config.toml
num_hidden_layers = 9
hidden_size = 192
n_experts = 64
experts_per_token = 3
d_expert = 128
d_shared_expert = 0
hidden_act = "swiglu"
moe_layers = [0, 2, 4, 6, 8]
router_score = "softmax"
normalize_top_k = true
routed_scale = 1.5
balance_loss = 0.00387
balance_bias = false
router_bias = true
n_groups = 8
groups_per_token = 4
init_std_router = 0.00971
lr_router = 0.0016
vocab_size = 2048
norm = "rmsnorm"
norm_eps = 1e-05
tie_word_embeddings = false
optimizer = "muon"
learning_rate = 0.00674
beta1 = 0.93
batch_tokens = 65536
max_seq_len = 1024
train_tokens = 576600000
max_steps = 8799
dataset = "wikipedia_en"
Below are experts of layer 6 (counted from 0) of a mixture-of-experts language model. Rows are named router (the router's row for the expert), down (a neuron's output weights, with its number) and show model dimensions 0-191. Each number is 128 + 32 x the weight over its row's rms, rounded and kept within 0 to 255. Numbers have three digits each.
After each expert's rows: a language model's description of what the expert responds to; "raises" lists some tokens whose logits its average output raises strongly, later layers aside. This comes from a sample of Wikipedia text that the model never trained on.

# expert 43
router:101120073077120122111152100129147102147100084133082107150106208158171114144109108134084169151086124131170155102135106098117180097104161105122119100179130131118075092123128116101141115121099128126108116115156137131102104129106134126199088095139121141086125169155050092139143115108126139097121117203159101046138152084127092180160143160150184125166147119166120168125107171130184120154127119143182095130065051151192159145157092156123135122141114136130142171127072186096131132060074058129175134144108143072088095122154121170151202115094126124116113135123068134195176119184159125164
down4:136140160166070089201126098116064137104113146187162133131149156165115127115136159116111165125179136190154124134128185090122136104081100126219093158172190144100101109099140148112137138090181165174124138082126135138131158160176094144108093117102096122107112138057098061144122119199143099140180104115153124130136121164124179067115152120117109130096151068173084068098106141113141110074161159106109068139126114081070165176125117140072078157133150141121150077160134135114140072133094163114080155135126115147114099181116176187102172056107130121123128127108150166132177081134122146152
down5:094089162094133072127140094149117077169156088084064117171111147177172134124119097071075129129107119101103129123083090122179160127147144102141107105063141109117136135088109128214086167149104130092094100154137128151098075123088152176115145128164177102120137107134142132065134109111142110175098116107113090074197171097157139123204149060091147090120192140129135162120130156125080103188118140063145118072117154152091127146145147108125097119132127089123129181182122205121125144125133060090122135159144152106123201116176077138140114161126094144162109115060089169118083134151111159125
down6:110093121172099068090160085098137136136129159093138046162126178122071127116127171138157141075157174119103165118097131154111127104121108112120119106078143168165123170157126097128133072123170140151166130154149108109135154092162173219153110123112101141107125156146115174159192151056124095155164120087117198076130119101102100140127104130113150139126109119074161163077135158122174086098162177149102127065097076158095153164185118138153111053122082133117173158094116111072179103114189140126099107138137143105097165061107121118129137087180152146090113156132136076194112168176107154137
down7:087066119145157094111118121032109099182153183076122147104111101172157108156107136076100128143213155127084120125116104161101172127174122185145114106133175112161130113118122083077097147132151107167130108095094060103093100161133068107120145125173109123159171118105097099129126151081089144169134135125158141155109114107072137106155147152137098087137094127126135099153121095104133088093114143112158133105104193077115103197095152154127136115108078128114121084149185174161173171103175158156116203131147059163134163105185144154170118091147065164140137173179152135056142138149117097115
down8:143129082149085155121083122165157048127148177090098127137131102146097121168199128115081089095175143164138061097127110166114155122135151135143077166142208109148113082164171141146141125138126103130198169141214102126098150139113073150144194161089101137084119116128134151175125123099153116109116145141102125098131174169162140118138107122117088100083123125112177087117107145108191149120178167138103163142130159150144113090182098137145179106116144099151114171098164125064137064127172191116140157135108143113109159115061092157088131169153156120118183114095103105084068087193125182093
down9:125057137218131147143102118091114179132133171118115153128126142114137089150146133161067146132139116057128137137127166161174129104157034127073171069085116086138157155175076135122108098140159101121133099114091142124172151086114122158105119093124109162099089134145173097069085107136178144151132102156109112094105128135179139121146181095174159104085142111117050057114109104191085148084095120111128138143187147174115097173174080110111106175205146117166103155135145135145115082120121174059130128119128127138144155164140086149127104077107091176131104097143106119148109134067138092180
down10:164093120111088076134060111106100123071096175142114055129147093132101158085115115097099117153102126093130140122156158131133155120082162117097037144091111118101137140105109143122117078157135168177153127149171096143163117148051168154052157056163152163123117146085107180139128176089177208139171117094151118181103134141151101150114077106128164082094126122127137223083116177141133137111079112101058125111106122164165076196132141120147124124096174111100170106140137145060112140139095139179113150106106156126067137129131123155122156122106131138151130213119105126162139128119134132172
It responds to: Bare spaces and opening parentheses before numbers in tables, lists and dates, such as "(43.2)", "the 2018", "(10,154)", minus signs.
raises: "19", "18", "20", "2", "17", "3"

# expert 30
router:143116133144109085134155115086167138136108102103101138137095097114138153148056136195097091149202151054069127108102145065181126152209123072136076132151126148090208149154113158119122088155088190124110097065119131143068169100112124092140150122134150128075070083106142107104112130154109133139095151151124141142097164139108070133126151192153182117116126172101132039121121141141116045139113095165172087144158102112141119075138091098097158100141147167085143161178129072144182145127158118183101146133167131081179155127130110120129132144151174132143159102105151146171149129122133098089
down2:126115177159106127176202090112166119092116095133126113131119107136127071112062118134132100122172146144082123141198148121143140178140146142135166066092145133103134154057043130080138151120114113134142173095102086097172122099103051169071092152142162132156109103097143143108083186090109119128146165178157110137160123174137162101098121123174132101139101126110134118203165094019139088134125086165166092145100138143121106145155081125136119119148096151172115110159105070139064150127066131101102062148109131126144128098189079112152146108096083132133138154171169180136164110091095124114
down3:163123144068078146071167096148094158095140097094142148130193126145104163133180126176157160107095102133107132137143156140141132158122128184159165097161106112109162143116142121105062113123163080101183101146202072126144159092122113184188136097104081153138125129126122182184152151167141169095140184108086085128165115128084097128093173090110107168112135202141143154114125141168104060128124136139128142120129117116140157093107117082124140060143143107159080169152126144104113162108062150091160142060145176124160083165120167137133136115173156162171125128034116091100207078130136105156
down4:130109103034185136154101132154115147115081133171113156122133154159130094100123107148185082132143074116144165099164090101058139138123123174091098146128159124130183110121099104170121142098181131070137139116150156129118080168140155159166106156149127163164135124140154131118134121120170143181121138148156112165152089121137099096164108116090191056158130152111132123184142217130166139157149144098121080165132145136176129128117175090119107086116088145129106107175129141160115198143072101161157162192194156139096145112186155068105097124100122135098156115077133194140081134162199147051
down5:179154153139060158102088149129155132135094119064085106139061108116134198111130080118144055121108137148068100141144131120192098084120136158147085129114177078098174131184076103135132108154101101118135168137101096116190074154160163164135140163077114110095126158149150117126135117106080157080131119098104152108103148132156125121149094092114105209108115149125177084136120142125142124148142071135077210043134134140090124159121182074097120128073144135115144122064143101075122156178122142150050143097131100154118113145087114161136135092157121106141125108137160160132192141195178099123
down6:109110170121099151126122145187112090083126202140106090066108066080087146074114149123158186152110125177119104113176089153129155106134109100106105173122099101105144107107100135134111184131163166129197203084147121099130132157163153146120149109126079126125117195132161144118192107087155139170125148122071090132122125150129114118066142153166130174126158134177141144148090121126192154146020146121157149142131093111141133152135126119155159125101084085177176092056103166174099106149153073177094074082160111180141105188111149088166126160112173149116137173153118140121141126153094150114
down7:124136133188080091099123129136103133154166161064064140108120137145123076151164082160130148111090132100145170175109216161109138151104106090152150202084120100148102112111098139111080168131128148115160091094104144105163161128133106144113116151171121102030177154088118135162099129133154181130139125108116174128066119222128124087148117105155134133152099090133103136159133135131148159143094069188122139113184099117118123110092123138132091126068088137075155130057082158162100146144158105059165137150119164135170071149126117080079113080079171170125156128133162066144146152089160131093
down8:153084074097099143128116117112187135115107137093081109093099128149119126100135094138108190171194106180100126147080086149190101135120132128184134077157087156120149137134106188133112122192118160106114158180162109133124123117146159198135121120176111115162114081100168106121159145107164066092168179119080081127115167081074133080210091070128135122126128194086059164163111122116085107145116110153111124113139074108153092127140081127162165131198101092183141133141120111127096117109072124161158133141121159142169131131080145130092086123162146131171165127127113076115169129179072180158
It responds to: Inner pieces like h, th, am, em, um in transliterated Indic or foreign words and English endings, such as garb-h-agriha, Aaramb-h, bir-th, vacu-um.
raises: "a", "or", "ore", "il", "os", "ard"

# expert 33
router:099109075082076182151138086148107120185116124074078194189093114086166130188116122178131099089173143126103086095114103130151119124134106146148135172130140135113109096232127101133107099129141139134105102166142114133138109170133130172111183104094141093092101130137065173128111133142093097175215101049125100127135104119132127094122146144132190137131104053083136205144137171120129082085132141111190133088183106136110095111135098102149145127094138190143198174109167143117095129139139091125102109082144110170112127180100111155152110108132128127159138126169148106049154101115161096103
down1:164098091172154141160134073128149120069136137077144151118101129125073117161148137063089136140138093139118105084140147194131105094096196132175205089103118150092103100103144112130101086091060131135162119148125153101163192085101118134136099099139166065090135073104167088154110135075181089094146152085124149113100145133078158143120116104165155117114133078056124159132135136129092157093197104104139191132110107132103130135138149109109098100136045136134088056136078152109170114134188172144106127136195143158110107120126123140137150091134141162090150077127128130079076163081154069164
down2:185157118084116115117143168045138136119113117050119105103114135035111174173180113118076135106097119160113169077148139198140164064132070176107125121162159107125092197080138112134162129135148109118112139126112104133122109096214133100111107143115104177074118171095142161127125131132134151114130139084142099125069091122192097160129124118113109159137159128157200153109113150121129087118161137174097123164086086083118101133095105148108085214125167142100108134107095191124154154108159124123144162072124142189089142074177104160140157114150130059181139077152132111158141132114128168113
down3:184168130097116166106090121076157093184122177114144103104086147104149181127103106123135154151137103073031143163053172116123160121119143151126106062075123127117144110190115140152146129068120101113152138193152125111148146122141113142093119124144111157092127170139151171116136149075142107151215109162147172087157082161090191093163136133128113163180148091120174146139198117165116101091068136166119170152154089066091153115119148088104167112129146095146111168148163132121178123127083160160126095075158131120149133144115165168071158153115199128166134110169107090112179161161122113160
down4:095104090124169106121118136153137097147122156155092099173134139084128137122098200140117143144131163126157153116046098152089108106140170196064065143152063105110206140145142118155115132085111162106111133136136111116119107115162115134106117155128163177135176099142187142106112138106113156151175103108156114158088084088089113100100118149116158089140140161164126129110097069120144124168098111093147102164099122143154158119076143106115186106110181192170140109153049178102227131153077143112181066154171131111165084099125136085055123157148128086126178134146144134154144058129077090136
down5:173103141136107108063098126103088138099166120113107165133117181121098115108121091113159142183132141132150159142092162121121178084120100110183131111112141115130057089085167122140079154119200123118082199066173134136133129123153133120065093127187131140142125128173117122149144147119138104118131137107101109072168120141133081148053112165147144190103138112079103094171103094108135119114106130110157130179158097184168108130143162116117159103125150072112166116149129065144165136090113135119101206097099141158088142140125081112057118123101147112218103104109162113222100115215148177097
down6:123117121094131092191121101104156105110125104167153122172113089110155100114102080139124132144046154122157166109146125138101199176212149097124121173156083105117114156176111083139174128140098134131110184101173145136058114110152122075086117110154124169071110161104146137173123136118119139107096131158156101100099067113139128132099088112172103070108119081160137092132111172048135137129140118145081125140136112140153182135153126155165147125114188185109135145163118089151096064083140177227170097146104133120170144115140135103141184131155154176082134121162067167060091097117147076130
down7:083179095097169134130113158091097121106097123125072160150145140109155131130115121096192117177096162145137188089196034172197099101107167129137130088158150117095103108051146149158128121108137124098133106076120178150109104085186133123093114119076125112159108122112125044165113064098050150134144212152151106127178165093195094122108137063093131108122143161156135113089156112111132161088147068102096147172160107155109145157142102083185119112140130136133155150173119101089149148126110133198105111133148125170097134164114124126153156135096076144093097119111151142134178144127188132117
It responds to: Word-internal m and word-initial d, t pieces, plus slashes and colons, e.g. Par(m)igianino, Bir(m)ingham, Gram(m)ar, t(reatment).
raises: "ig", "en", "ou"

# expert 22
router:096123157112111079075141104126112098141102131104093176103122119197136113085077159162112152092132110116114163146168162115054138085142179160112113126213095120088144106126123170157176175110123151078075098130098163133122149116072146118200059133126087140108160170113113102162154169116145122140140077114147114078167150088135138116127113159143139160151141179117155157102118130100157137177161108125066161095081145183115131189093172184136137194134124079072139113153110156129152169111082093084114113138121155085100157111132168206193122129111166065163178134138100135124112159128150152192
down4:157129137133159128114186110095131123141168151138076124121154064116149096103150128154114216088102093103146147054088140125145170147126132073113144127117190206134137139107135129188106090112168112130072122143085141144123218135116174101087151145144176124173157153080150139152082095132167204181115123177111148165174072112133163125180134115103142096121132112079123111171105136158093102137104127164103142089146074149120081183146142100130101160118128185079111095117134188146130049120163105176107142116131128142142085153059109162108109148164126162142102069137128128074127107098100188145
down5:129102165077096100141118155162138112144161121058136101106134129162168081132125055099075140109118078187151078175068141141094108107133046095127165140131112143102141093166154161153146132123106132204098096135117080089093047122119183148141146147095110153137128128159111169120156105054095133177129194156116164087130087152160134127143145136104112146082083172151142156122128133092127135137154077112136096104107124115077162152134109115143092120148097182105161181148102125088106101161170118130137098108105119131099054089053108164058155195091103118141119124062131194098136119099112154158
down6:098129063117133125095149179147087166188174110086088150102148164131100105102146106160119171138157140129078156181111177109163122157151107110118100101142100141089159154112195148145089148103159187121148096141133102124115089175077175109125111110099142118106148138120078135098063176121107130143113132150161111178106130097114128132222114126115103124108183099157115085113163152137116131092129184099142175113164175028141144151180123123157072171170140145180189184152110139110090121144131119163131171166126068123162160104156121112068086105096085106138105135118058152124088144144119215153
down7:128155123133127112134066155168076099107139134173142075155085085123125181106125134148190113125154148106136128156093139131096111148144170133100157181077111147070101145170162099151142144148149145153111105159137112127081132099188116154118193109085079119189167142134071105126110160162151087175068089020150176142165084108147135123140082168190110083120150185165109127068127113073174135186140132171152140136146120086093125146110187152149162127134091182125113105146083160144148182130084088133081097147169055108110079115123104107133171130117090110176107145071124136155125126157119150132
down8:124108173110148129152107090133112126126155124116085080136107116192104176183067082131126126189071152129144144108100162156090150074129162135146157150139135162126136150122099126118090132165161125106145152107139142177089147140138141123179101082178128131110117176180120078187104114108215167111130145109146147150082138103095162167155052107111120128096143073144132144154094122058139131166075150122160129076140181124177132188125136103113163050085092126158088125133173169098165133072042143111114067101046082083142144120130164135160107147169152122152128161139118153085106166172125122159
down9:109123202170142119082151168152180125120062192117162147186198087152128156101150102111180106103054072149133125073108106132133102065100122147126132141131135133076152105120135127174144131107139099123096140114130083139084085113098130076100134118154141096093147132117144147158140113071086160165112124102091178079165159154072104099165180111173169140073123149154164156136132187148103135165157108128085128173132193133138099096131138107142149098136166133099154089101162182144158179142196152156118133194101087123057138102166151106101161192091137105128144170095122130110098149084177143091
down10:081155207098127126097181179112147159173058115192145084147096200140150060139121101108137112120116057165089149151115121109096187167074123127144135126115094126160149104122134110136179118095102152107127126126121119140148124193102115134164126137179166111111140144112170211166092121170127133072156105175132088110191163143156161085105120131149145158090090164134109109101133115129194153116177117126147148118096126152107190116162130140142145125062144064122154123130164104128116078105116104168151159099119102105116130119127144183101171212138198086139179074145157060128136157139083120156
It responds to: Standalone spaces before numbers in infobox dates and scores, plus sentence-final periods, paragraph breaks, heading markers and word-initial f.
raises: "19", "20", "18", "3", "1", "10"

# expert 11
router:087114096156171122147123078114100096101161115110149131121196127146084086116064125131069098146090142122121166148130133070181070086151076161112076124174105048143179182080099168182079155170079080148124153123150180133127145129129099114192174131074119064102179098090167158104144170128109096150096123175127162179166100112122133119132040114143126107128122130113129106093094124129133111175129122103105169150158103102097134147092082137137086155167104141125111106136120131206109128118098131087125152083136143163141109208163167117098101107137168152143124138139109155142124198105193146156
down3:180124141099176134110174097093097116144154093106112159097098057119149184155150104087093133090151160141132141151091129105150109159140165115144124151054094128214139123143158181170159176176104173075135117129175167158098119141128118162076137131176160159159127075168138109162126108116115130167124127154128078170099113078151140114169132138155092076055145097183102122134107130099116097124075106117180076111215084130121173174151076170122123088115116111141132142102152095171135161154156149179151174071145158098067074100112118112139149105108124119169125133113146116098063126092182143177
down4:154118133109173189125111097143150085116114096133138095083106073060193153131148126109131088130163140161153108087085169206130133130119141122142113155154126173142144184124121160083126109123093117097114136181214113135133135123089129142141168117101129128129142097164166095116131100160161130131083132132102134123113124153137070144167214096101148152130096073119036109100112134158060107065084151097110124156081169168115150093207151089104147130141152069094098129091099176114175108105167087143164157128095084102167089163141126181160140193119150169167124141119114155122159171126172190146
down5:085140136148135142168136110085138096134118113153133151127140085178159170145095129145130161185152141114095121129090154116126130129088110150175091122105146139149185104118174079133135215109198161121166130097162169113107068142156140144144136121109119077119157155106144138112083121119123213144141124099042124118104219159113146165158141134085154098132140157172135195131140157106108127078192092141116184162155127172119150218135113162069128111082178119182141166159181128142088147126145146155072124118140101107125150101171152103089158119070117151071127130088173169082157116059127119093
down6:190143085152129091151168130119150054126119110139128114146121082179103097107099205138134100106196147123206123117182132194084131150135136141092115140097139177099136179115052096083123126147131163109193139121067132139121100088110108086168113065131130115092111132187089114169125145118193115111097129119140141128087142134156123136137134122120177150123086132101177150202142065094122173118116167160113118114081138098116169119116157140143175130143119126035135125141144105089117089108110187141144150119113110155101111090141151084170073102184101143141181166136175185053084099122116153133
down7:179161099108122107092088111111135082133115122149151127131153131167113108164182122156147136116139113119105154147215169126156136190103102141129098079126133205101075130139137114135129159157171172130062102178089111114138129140118124086166136093152170135071121117090185118082080088151161141098147121114135173152153162130118103089155166092088171138113049073129113168161121116153132157116157181111210127157112177141149149171188139110090112128060140123138113181086120105116103139154148136097114090117182139049169143114153078127128217137122107115100108148138064121130171095203169123139
down8:071135130186142151130126176093177115103142061171113111133163097156126157121182075123057158102146150132085086076072164100110159095100107105135102093129171127202155131121150128210171131157078105175192145159052161098129196152103158151197094124106082164129156132068119143101139061099092126140088116055112109123134141130142150169176142130132142148145106079194116134115115103161107123117125139125147098156142104157065086133142141133141132132128127177051125147116097153146114155075146179156161127100142108102122133181149098123096096188118122128193152116148134093142124091108135153118
down9:123182130110147142152148138159136119101138134143149146079135113144137104084138113136147079120146159176110131149115159088147156140172130102146159097154102162199178118149101164146107097140122142171128177069124153179160154135124132096116112089132130135184113101071158128094196166064136061117106122178053127135135081121148007146104090099081198155138149159127123128074142131134179092111120110184159167108136192153180105175171162083121056119091096169153143143135154093135127170087122070114184146116138113111136179097067105118152107115101173156156086086105125100147099153131124127104
It responds to: Second pieces inside words right after an opening letter or prefix, such as un in bunker or municipality, if in Pontifical, reat in Treaty.
raises: "ed", "y", "e", "ly"

# expert 52
router:135172172180136139146091056199152119144118156151161190153140138149136221149212123121135093116113129101143177132108089086133092078145154141171154066106097109117152162115113153110105131118132189161135102069145161188204067066151071117113094129161107113091144107113153154083163114145128120161109126162130126119125125129131181146121156125115144083151094115082175158162118109088174181126114155152170179163124058093122168141161158128190125115108183101143173154122158173138119103133167079136110179109093130089139143084101103099167092126111091055111162123094130108151139129132122107155
down2:133126157136093069111128111126174176136149120103165165051173103149139128081141122137144127129183133128128121176167130075168101172130183126110168104144163102129085122128114093151114114146162121143096117104114161159169162105140200162109125146084072134133112142121076137167071160041146124113188065099135144159073117138095132169176202085139167086097117117119137210072103115148094097183136158182114139157093150159124135135160103167150181134067083116177119131104161144107104097103106179158132105164173143150120093133133152153107128146140172078104070121114082152138180094078171117107
down3:123160096118102140183133154158106143133119113119209149122127135207087079119119135174099148124219120145168142133126146066175110164095134173137146113177084102121156130126166145135072082155123092166137102135141075107117083087081133158142131142140155099082115185163129144175109149158122107141097099097133146136111132146116091169032103131120084174093149101065133105099066133162115113100142165144142153145125163167062151090100142187099100067135099118132130112131153097146096125159116191191095092134103108121139160117144169076136151129182095080150163141129076099110185129156095203136
down4:127104129106091148138197118098134103123169141111141142130107085080201077137133115088205118084115116139095095045116126121118157112083159123110117100090140092122104187116176135115161070083119108151136139056150151108091100083130157109129191099098167123155164156171097135143140123151136167164106066144161079092126198088140106156153157136125096129162122063154099139060086170113138155137115142124126156145091144113148159148152085162124155174127098097172119153082142161144127077156136106132098119146163060118115138123175102174130115063096059047104154132135075130133146088122108105200
down5:142121126203098162104157124061082136151192113098139039104112143124184178120108097143105116138119081151152160130125158142131119120051105125162141146126149070125136178107150178132173149113148103033172157109102124105105132112180134157155084118167174119170104217118169149096133175094120082109115153079120124118150094111121137096125193118077155136129130122209109090110143121171161111150181134138120141124125108147174117152139143076127123104126111143133168102121140180148156121110104103167137124165141156144142112125169075179139131084139138094092159140156183072045113063136092089172
down6:071131120120152112167089124124141114141093100097185114067100154109096130115156114157103135114073095125142121140126110147123096110146087102092097080119154140170063120158125151140117170111089085112159107106048151106125112115144153173133125083147148116096119108157125050067153117120156122150179134145119183137123172142146147090137117131127102139177119088132055115162146148054140096076137140121084195213146106156103121179135082109066198121062116077055183101092177120161098163131130115080094155147086124069180151122158151121145126154091091091169138091142077114096114132084136119139
down7:095116174181114136157081113101119119087106138079139104132117108109123127142079090121142142121134141109192094196126108149091144144103125072101075155078137123147159109143103155143139199084126146136092095169132154139056153124155116173124137130110157098126122125143037076123091104129133142092133149078096122114096114096085133075142173150113171154140125147123132094134103122191169100137114148138051106125108172129067141136087083125127108037148083086120149111097098128140141130129076101105084107134051131101112127180151137067148150114111137119045089076122167121170155200098106158210
down8:188139180169121103116094160180123136182125086090123087113116143101159094152132128098100136076135151153112174105125152127125086062101076137111160152093109119124085141088108146121073173105091131150116124126221180108155132153123119110160127177149100154165103189133103104090110123068094115121099124110141177160162148133099166132053134109167097067135154101150074148097122120083153079111112084141176130137150131095138116145080073132161081155071172138134166123171119169194128098140087082194169071099154115146135199156111094142059122112114096139134092115138098104100162176156172115146
It responds to: Byte pieces inside Cyrillic, Greek and CJK text, plus word pieces like or-ig-inates, sp, pl, all, var.
raises: ".", ",", " |"

# expert 56
router:106138143139113158134183101115129168116105071084122155159122153175098178083087134145155137157165133184117204077161114131149102099070135095083165108091127057076136135108141097106103103125090132091091108166177130099132131123180125158179147154112136117190100135126168137112101137206112129127092153137144121165152106146112151138118149150151107100134120087075152093174128091120161144133106182128182142185172159168138117084068202203086127150086124130157097156150156207116127131146137096188160177136162146151117089110126167086158159165181144107127161129134168060139114150149079127074
down2:094155143177122097102105110090091140139120168139125105185093063074085120097169143093090133145160094115113165084070190112112180113129186105109133128172121168116063157117123153131112145112093104101155117166132111118135078166113199075171205153129109136130124147099103081169126185143115161091071183132141098127115079109108062138166084144121096091117110139211165107123090083161081180147126168146106157164172169117138104108128163167135130114140142100107181116137117132127147130146131165162087121178158146160161078170170142148123116184162139103165168126150121057159131167149076102106
down3:152186100149104149168089045115084159090151121142126118117148117133117081164121152097108163155092050118145088119032181096113120152148184134125061133146106112139114187106112158098119140157095164137077102185102183145138118162105158110094113079124130115125156131098119101124170107117146196084119098140116146091132134128124131066159098088164129132214117157111188163133103147133168148122141118119122158104152125134159119173150039148092139096114163101170154096147127130099131147089129116089111180072095113129139152134092089135142086148158135160075203095063157132117131064138187105164
down4:185170114157154087151164135165132074160139178153174086144062116115153127132124135121085110089098098094183125109199127166143097152164114122096134173092156162072076096120098134133115179154104104154112160104161133129144129132187127117139105072121108099051200093105115095150054141176131179172132098099157123088161117158093111133160161105161115141106118076101078144099137149170160168134118142129061100139200139107138149121115129136152125135116095111064075132093109113079102197101165053123162145163127116097176115153075136147104150119195136128123185168117147086131151094136086133139
down5:136178119127114113083146113133125107118169128145169197136134166089135134104144136101132144159071049205157169143115138151113135099083083096155103074112065116073121153167143115137150089094135093139097100192175076136079141061107099087147103134096131139116109146099110034158128137151133181091119149146150117127134119139088065183119095099177176095140127152134138156083142136126140147183135140133086118155113080114187145164116128098092085106143122106180075092128142123059114150153052102103094075130165165105081113133116151078104127168124138153180153143153125181175169081170116119139
down6:185139131122045110140178159119149176121148168065119126125100070144182155133148079110141116088141179081130098179164182156141154133064129122107189075105117081136212133116203182151197169104093129124132140174150153107167121116148076113123092156136083142129114168152082127121153119134182154140114133114170112121157070160118129085159148077101151121128140102147174172086141131103149151139199126084077137145101084149114063160148087122061146123088160141092126131139126123177123121128146148109136151124174089085142126150197143141089134108116185133129148152061128110117140137129189119156
down7:142176183156157090126110119196072129101145161176114157093088157093142046140141139124122108205136082077144113192141086124102144180197120126132163089121089125141140170170104129084116165112171114178166167100164114093124188143134113127130146130138103114088087122152149079137121136135116123113137146118146102082119125145079097130100134160123086204120126162126193116157022162108131133124144151121126144122061113088114166124122145156104071115161124161194107154099127132148112060094111177100060107124049135136118160178101127145156158133117146153179082124117158160079154115128176115136
down8:120156135101089146137174097116123089112147120084120129091137154188137071109123137113075170120092131118150139092130116105105122141102081121119096138073107097085163164153153095060106176119095099096126157094143087083095102132143093112113113146151145118080108170172129111151123126218100163187121134143093102124120106098180122089074108164110104117145079105125120129133093102104100086096169066071123114113105144107133151079103088140126134067067105095088076110107147159169087152188129108187138165130161097125054102130142150128211139126189171098176141111152118105177078090069117053150
It responds to: Single capital letters inside acronyms and all-caps abbreviations such as PNA, HBO, RTÉ, DVD, FRA, and country codes in tables.
raises: "M", "D", "A", "P", "C"

# expert 31
router:116109177096170139148133183207124165120158085180143139169107142138115133131163099112121161155134050180146200091098145118160161129189087171131128113104095163157128149106131140171151173147101089121168067140173035125117079108118147179132121141140161127192162139095145073114133152071120088110114117123083107108125120178153136160133121143128169090164122077135124090137162128081139128171125109111098147144190161050120117094173083138150158132164112084152127135137111092123071130140134161168132133109092082146142140129117105067158072164105054117151163110115056065162103118113092125154
down2:179121110112092117126192122116100174198152085149157157093116163144111144123137090156188110177177081109115090115134082164132148192120143152144108143154118136133146062128102137119086121141156154147111123104117112125192136069144071108108147128099068098127179093114122114142090068103111163133135178169083157173145147136146052141089086144120087115121131091140172152065127177127120062121101103100152118064139163052113117148109192118083078104105171151182103141067125138084207128120133143121140195117098139076093107149154179120110145150114095134140116104130169177096123133097176135156
down3:127137128108192144178134101117136163105099126137143134146126099112100146141133121091195129142139106140141118135119140165158130139145181101125110042181125085097083119137083072147135114091113120169147155147077096143163163144111132104121113149168159176094153112181076133085149132140151157184170112123126142093080136129029043147116090088126168101143132099115131100159113061163126096050097116167149177096121122161164154117081068069104084122132122100177102112153165106137127096141167103133165103170156157143153133118144164129146191160123097174117111072078184050132153155089120130194
down4:081167108185125143133188116064109112130108141138079099107086153106161141139163141095106069144102073136111152087102078157080153069124109165149131169174133097067135139146196134137144129104117130086174165060127095151106102115048151147132142146136115109123111140121142073108096147144223125086109139137124126098174157170141137105121127157132149158127094098081138116116113144066122130133088130117150224150127144118078098158185144121153067110156106134123094133132177134100058098100122190160126082140116124173133110177107161134098159097190120112048113100136134101178117091087102137183
down5:142092177079083155139124109165122119167079049100126144120164104156133153148140151150126116146150084128169101072132136164124119147133152125186104072151201138126100141113129117181199200097127079147121143139099032124154123155108119201132180106130105089124168114116101199129144108101159118120094144071153105168125158154213068149139140122172174128098119092124140156119116135137143111163128120115150108093139163079158101065180058051185119155127087129170130129139176150124113129122116109117133101109102122129095157140170166150077128114082165158067122157122151153087089148073136121143
down6:146159080123116139076177162148068094059098122153190163141158173145208159194134113121115116123156163159097122117075140075092184153124117120130135145149128171109133110124129125157127131117101147154118112123187117104122101106121157125162119148093128152098190108160138136073142120099051154085089166144139068042149158112112110172168128046081100081135161173120143078110186141137101122121146086143118151113103113121111160059160123088132090136156055140178110141187097153131124107129137112115104167151093165156109109138115156131162141048131150118141131150187048126117187138117133143160
down7:088084078147154066171094153115106080125128126072157115164146129105101069180115204104151168173105094112150139112111179099100083122136140110151150176154073131178200096159193128108067125107159081079085138172121166098177079153102135125112126145168153114106055104121135164085129138129130102091121193125089090158183095149098129131078121064162120136168168069114143117135121104160108112102140142108168116105126149100115095145128091084144091108137108149113208162102118100154143105053088129099109130127113174118094165110122140111082101091159144137182095122062138138079150148105123121150
down8:127125144148107155147187129112182209091121155075129138146171182152168129175171160120173114112150108188179131126112138127073123095127161113137107145186097092117128132111063130150067096092100132123068162096122155115095108064123153119172150125162126144111121137173140134115175066133156108131117104143124180063161122063095139121071128129105175092139166151084100133195065120136144123104205164115113116118089124124160121103135121131148146130124162166110175188124158205111099154083116178162118098094153165082130141143079144108125144134060105151170143120121210145138158119089166176127
It responds to: The piece at inside words like Representatives, Senators, Saskatchewan, plus word-starts such as It, Is, Al, not.
raises: "ron", "m", "mp", "ce"